config.yaml
n_layer: 13
balance_loss: 0.000349
tie_embeddings: false
Below are experts of layer 3 (counted from 0) of a mixture-of-experts language model. Rows are named router (the router's row for the expert), gate (a neuron's input weights, with its number), up (a neuron's input weights, with its number), down (a neuron's output weights, with its number) and show model dimensions 0-255. Each number is 128 + 24 x the weight over its row's rms, rounded and kept within 0 to 255.
Before each expert's rows: a language model's description of what the expert responds to; "raises" lists some tokens whose logits its average output raises strongly, later layers aside. This comes from a sample of Wikipedia text that the model never trained on.

# expert 2
It responds to: Sentence-final periods. Full stops ending sentences, often fused with a word ending, as in 43., (NFL)., summoned., refrigeration., usually before a line break or capital.
raises: " The", "\n\n", " This", " In ", " There", " In the"
router [127 179 116 113 104 191 127 100 126 139 131  95 143 186 146 119  75 171 110 122 102 128 116  82 124 112  97 102 139 136 112 135 126 125 111 132 167 138 100 133 160 127  97 157 105 130  99 155 110 115  79 125 146 164 146 146 146 126 120  86 121 150 116 125  85  83 136 108 110 105  93 123 110 144 107 161 102 142 137 119 153 114 167 162 119 114 136 121 116 136 112 113 112  98 113 153 121 110 128 151 107  98 108 143 146 117 161 114  97 157 114 137 150 123 137 148 133 156 113 171  68 113 110 135 142 146 100 133 137 113 148  60  86  71 142 119 153 150 131 151 132 181 163 134 129 165 113 155 152 118  92 135 142 113 110 134 137  97 116 125 102  92  96 149 133 143 132 101  91 161 144 110 129 130 110 150 151 132 158 115 146 140 164 141 112 118 104 132 102 133 126 118 119 122  77 138 175 104 104 145 122 119 166 159 110 137 186 112 102  78 105 151 105 137 144 126  82 128 134  87 148 150 110 129 103 147 157 125 117 130 193 115 142 140 127 105  98 147 121  93 162 117 149 139 118 124 113  84 138 115 142 134 140 113 131 169]
gate2 [ 97 116  96 154 119 145 140 107 118 157 150 144 112 124 148  67 118 142 104 118 158 118 149 142 125 106 131 137  94 100 167 156 156 124 119 114 152 114  98 142 148 120 152 137 112 115 132 111 138  96 191 146 118 131  99 107 111 136 118 105 118 161 172  97 144 119 172 131 136 130 108 117 128 128  99 144 113 131 117  99 107 114 119 161 126 173 137 166  68 150  92 106 118 126 156 101 156 134 126 136 103 151 120 112 145 116 130 107 108 120 136 109 100  93 122 160 110 143 177 147 119 124 115 153 123 143 160 192 132 144 172 120 126 151 162 151 172 119 119 124 127 120 113 130 129 183 151 105 120 134  96 109  82 138 146  96 148 123 129 176 131 113 129 133 146 147 156  68 103 145 148 153 131 137 114 150 113 125 102  89 112 142 143 108 120  77 127  99  61 105 156 171 128 129  89 195 116 130  72 122 158  92 104 166 139 110  90  84 136 148 164 131 126 139 114 136 100 147 137 140 132 143 119 120 153 175 126 128 139 155 104  96 118 121 107 124 106  96 129 128 144 141 151 120 128 111 125 107 142 111 150 118 179 158  79 131]
up2 [122 143 162 109 106 143 148 151 140 144 137 124 122 166  87 175 129 144 102 177 128 114 136 156 127 154 130 136 118 128 131 123 128 151 148 165 144 150 132 119  90 133  81 120 111 174  76 116 144 135 111 104  92 119 155 148 112 116 142 183 117 119 137 137 138 135  94 146 118 121  89 147 120 143 126 127 152 123 128 113 160 127 125 118 100 115 111 105 139  87  99 147 110 150 181 104 157 116 103 112 161 143 156 122 116 133 101 196  98 155 140 165 142 117 103 112 100 125 114 109 173 142 110 150 168 122 113  77 115 109 107 114 147  84  92 131  93 140 137 161 150 156 131 121 146  90 101 121 135 113 158 109 145  97  78 149 113 134 151  68 128 111 147 137 125  91 129 157 112 170 121 133  96 144 121 134  84 139  89 164 154 119 123 109 112 126 131 154 144 106 140 122 120 122 161 113 168 114 111 120  90  91 148 118  87 115 151 138 168 137  93 125 160 156 124 138 147 101 169  96 130  71 114 112  95  90 176 127 143 153 100  95 124  95 146 149  93 111 128 148 142 140 144 156 110 103 108 146 112 132 121 149  75 116 128 140]
down2 [151 101 159 123 158 138 124  75  93 151 106 141  64 126  95 165 103 117 166 160 150 171 124 133 142 100 109 120  61  97 103 128 132 150  91 144 134 156 114  92 119 163  82 111 171 154 138 117 127 141 143 132 117 126 105 111 123 113 134 113 155 128 128 141 152 120 138 121 106  97 145 126 120 132 143 100 119 132 134 130 143 114 114 142 107  52 142  93 173 116 147 156 166  96  94 137 130 158 174 127 171 143 102 122 116 149 119 157 140 115 137 118  81 138 163 132 149 126 132 111 156 203 139 136  83 124 132 123 127 164 122 144 117 140 135 137 118 142 132 115 139 142 127  75 144 139 116 177  84 128 163 122  91 100 142 149 126 115 134 116 109 119 183  84 116 119 104  92 139 100 143 162 114 134 160  95 116 147 141 154 160 112 132 146 144 112 163 121 159 148 130 127  97 132 141 105  70 113 142 139 123 102 105  84 126  88 136 116 141 121 102 150 118 118 104 111 126 140 104 136 114  97 137 116 144 139  95 115 137 116 113 146 145 142 167 118 121 123 138 102 117 174 150 121 123 146 177 127 126 161 113 189  87 137 129 110]

# expert 12
It responds to: Possessives. Possessive markers and pronouns after names or nouns, such as 's, ’s, his, her, their, its, mostly followed by kinship or work nouns; also ampersands.
raises: " mother", " previous", " final", " father", " entire", " son"
router [133 155 121 151 121 149 121 145 113 151 152 124 168 112 154 151  63 130 137 141 142  93 106 129 117 122 148  91 134 141 145 137 129 156 131 110 102 126  81 112 113  87 146 122 150 143  90 155  90 164 196 122 126 144 111 128 129 110 117 134  94  93 134  76 108 128 106 148 113 116 147 122 128  93  71 103 159 118 156 137 102  95 134 118 129 121 129 134 134 116 149 103 116 132 164 100 125 154 156 121  99 153 142 107  85  77 130 121 136 152 101 104 131 113 120 140 150 156 145  96 108 134  88 134 100 124  81 105 162 117 160 176 173 102 122 131 163 156 130 127 142 137  88 110 135 107  94 168 164  72 132 119 136 138 138 173 117 110 131 136 128 104 106 142 163  79 120 140 108 141  95 145 129  76  88 115  88 142 152 116 116 126 159 114  94 162 128 139 109 115  93 144 150 119 138 172 160 157 134 121 155 102 150 131 104 129 132 110 113 192 115 147 140 144 111 168 105 112 115 113 130 144 120 134 109 131 186 111 127 121  99 130 141 132 149 150 136 110 128  93 160 150 136 136 154 147 143  84 123 121 117 121 106  64 105 132]
gate0 [170 173 191 137 136 117 141 128 125 163 116 121 110 171  98  92 127  91 167  89 116 114 142 116 144 128 112 135 103 128 120 119 130 120 133 132 115 153 101 137 161 137 132 127 147 143 163 160 130 136 107 132 155 131 117 113 115 110  57 141 121 122 148 119 112 134 145 112 136 119  87 134 141 157 130 148 137  95 112 148 146 148 108 124  87 108 149 160  94 172  77 109 128 163 101 176 151 154 130 109 151 132 126 152  98 145  79 148 182 116  99 139 148  97 138 124 136 156 131 111 130 146 131 117 126 150 155 154 133 123 108 111 111  85 108  85 124 131 150  84 121 123 127 152 108  60 132 128 137 105 148 152  76 126 105  67 146 114 119 133 134 146 153 142 127 124 126 181 161 146 154 175 103 134 147 155 142 143 126 140 133 147 122  91 161 121 117 113 102 117 116 107 115 126 138 124  94 107 108 171  99 124  79 114 119 145 117 131  90 157 102 178 135 138 113 117 129 133 112 134 145 128 153 112 152  93 135  71 146 115 168 116 117 117 139 150 136 104 126 131 137 109 148  88 150 144 123 157 172 118 182 124 129  97  63 153]
up0 [117 103  83 121 152 134 144  91 137  97 111 101  94  71 127 154 102 132  97 114 182 131 108  81 135 140 154 152 146 129 129 145 125 132  97 146 125 108 142  99  98 121 136 132 109 117 155 140 152 108 132 128 102 109  89 149 165 121 145 106 124 121 132 128 146 116 136 119 134 137 112 125 110 123 132 118 156  90 151 121 113 102 112 148 129 126 124 136 157 125 170 159 136 135 116  94 143 137  96 143  99 118 109 104 124 162 101  94 124 107 165 111 130 138 112 139 137 163 127 129 155 137 114  80 130  87  88 150 163  93 114 108 144 133 122 168 119 115 134 151 141 135  89 134 123 131 107 165 107 154 106 178 143 117 114 198  98 137 107 112 165 123 149 134 140  95  84 109 120  87 140 104  90 109  99  94 122  97 132 144 114 119 130 143 129 131 145 165 150 190 138 168 190 106 102  80 125 128 132 105 114  84 175 128 121 127 138 114 121 107 109 136 100 112 154 111 149 128 148 141 101 129 103 140  93 118 136 165 109 165 104 185 147 108 117  94  94 176 161 172 105 116 104 143 152 131 148  91 115 131 139 162 163 114 176 105]
down0 [110 133 168 118 127 127 116 105 143 169 140 153 159 152 103 100 191  96 154 164 140 134 122 142 155 106  90 136 173 151 110 114 167 172 101 196 115 118 125 203 144  99  91 119 158 102 146  98  88 161 122 173 116 102 126 137 108 141 143 174 116 125 147 144  71  97 142 106 179 139  80  91 126 113 169 112 135 123 123 131 143 149 109 133 149 150 135 143 116 146 106 119 131 123 131 162 161 149 127 115 124 104 132 132 113 151 122 117  91 126 126 154 138 111 118 122 118 111  90 111 123 128 124 125 156 171 187 131 143 133 131 132 133 116  95 131 145 141 106 124 107 117 142 116 156 115 132 114 122 156 159 138 173 147  91  85 162 153 108 127 138 176 147 135 145 185 131 138 143 130 137 147 138 139 127 141 130 103 112  82 130 147  72 146 132 164 129 110 138  64 112 109 160 124 114 154 107 126 132 149 144 137  99 153 121 148 110 140 129  96 148 114 130 145 125 125 122 154 125 105 130 106  98 145  94 111 110 131 132 119 166  75 131 110 102 171 103 131 109 117  97 116 119 143 161 173 128 147 137 152 136 159  87 137 138 110]

# expert 28
It responds to: Initials, headings, separators. Middle-name initials (B., J., A.), heading markers == and ===, markdown table separator rows, decimal points in numbers, and LaTeX backslashes.
raises: "\n", "S.", "\n\n", "C.", "K.", "F."
router [112  55 136 151 153 163 135 121 120 185 109  96 163 155 140 113 115 139 121 114  78  96 126  94 125 126 135 164 125 136 112 152 104 157 100 158 153 121 110 125  95  97 135 171 130 143 105 148 104 123 130 103 153 137 141 115 154  97 142 100 122  93 116 135 147 129 101 169  88 148 142 157 105 132 141 134  96 123 127 120 142  94 136 134 160 148 117 140 132  99 105 137 121 125 129 117 106  83 153 142 102 148 138  95 106  84 178 113 132 133  95 133 124 104 104 155 138 184 187 156 169  98 121  97 143 124 125 108 171 101  86 150 110 115 168 142 163 153 154 115 139 139 167  93  78 119 155 121 118 144 148 101  99 130 100 142 167 135 102 134 109 141  82 136 169 131 158 129 140 134 149  85 163 136 136 116 145 117 123 100 131 137 102 163 122 136 115 140  86 158 138 127 133 110 126 180 175 113 137 139 127  84 159 144 171 114 112 141 104 134  86 168 128 146 102 117 141 150 100 120 140 111 114 148 119  82 133 143 119 127 158 101 144 130 154 100 128 141 110 119 151 116 105  95 106 147 120 113 161 152 151  87 104 138 123 146]
gate0 [111 116 126 124 103 133 126 125  76 132 116 152 187 130 114  88  83 158 136 128 168 126 131 150 167 135 144 142 137 161 128 150 107 174 134 160 126  97 150 136 124 128 136 145 152  85 122 107 131 147 128 115 151 127 109  99 117 148 153 104 144 104  87 122 132 161 153 158 101  99 129 133  90 135 122 134 158 107 175 122 111 165  89 141 123 152 135 137 114 107  91 119 100 113 130 103 138  85 101 118 153 131 120  93 157 150 176 146 191 154 148 176 142  96 162 155 160  86 106 145 122 111  99 124 101 103  68 116  96 181 149 137 120 136 162 114 112 178 160 145 108 104 132 128 130 127 138 113 122 171 131  86 102 136 126 155  89 102 134 141 132 124 109 152 153 112 126 140 160 117 144 120 132 115 164 104 100 124 106 126 104 126  97  72 140 107 131 140 102 130 114 138  84 114 129 163 148 118 129 122 153 144 126 104 121 119 135 163 118 123 105  93 116 125  84 179 132  84  93  98 115 145 148 116  93 132 128 118 131 131 160 121 138 154 143 129 126 125  95 127 174 111 142 128 103 117 121 182 178  76 114 147 133 107 122 136]
up0 [174 149 128 104 174 144 144 105 172 130 136 107 110 131 132 130 158 135 133 133  72 126 125 150 117 113 101 131 137 180 108 102 117 106 165 139 156  73 133  96 101  87 148 138 149 168  93 127 153 161 159 174 113 104 179 146 112 110 181  89 118 119 100  64 117 136 149  95 115 145 161 103  85 164 131 131 118 146 122 143 124 154 111 146 128 120 105 122 101 129 166 120 131 127 181 135 182 122 114 128 157 122 133 127 143  96 130 119 118 132 145 102  90 150  90 101  79 152 118 132 106 127 132 132 116 128  85 130 155 111  96 136 112 109 142 142 150 128 111 123 122 103 146 137 116 162 138 170 136 108 167 123 122 122 129 148 140 118 152 156 142  95 129 137 124 127 108 140  99 120 130 121 124 142  56 155  88 125 151 141 118 147 147 161  94 131 128 145 169 135 123 109 117 140 150 100 149  90 124 141 171 134 101 113 118 105 180 113 154 164 108 165 105 110 138 142 108 144 149 105 145 169 123 130 107 132 142 148 136 138 165 111 110 194 100  95 105 145 164 147 107 107 125 112 100 129 106 152 112 118 106 141  96 159 124 159]
down0 [137 129 150 136 135 159 105 125 116  79 143 132  92 117 122 130 153 105 142 204 125 110 135 115 105 160 143 147 120  75 100 150 114 169 121 148 114 148  80 166 142 161 121 177 135 112 146 126 118 142 100 108 102 164 138 140  97 136 112 130  85 128 136 173 140 114 131 146 159 113  89 147 131  94 125 148 187 128 153 161 136 173 134 116 123 106 149 174 136 146  94 136 143 112 101 151 135  73 115 131 122 104 124  95 152 112  89 135 139 153 133 110 140 122 138 185  99 111 137 140 126  87 122 135 138 111 132 122 164 143  83 114 144 131 132 146 142 110 163 131 157 140 107 133 133 118 129  86 129 176 163 129 160 111 166  98 133 143 121 125 105 153 139 108 129 132 130 102 143 105 127 146 118 107 118 137 129 159 135 145 103 145 120 145 132  97 157  79 143 138 120  90 118 131 139 197  87  97 132 128  85 156 133 158 141 137 144 144 145 104 143 139 143 126 170 140 117 150 104  78 106 143 149  92 146 112 127 148 116 141 123  78 142 103 131 183 147 147 132  97 152 150  89 172 122 113  91 158 118  90 113  94 104 162 119 117]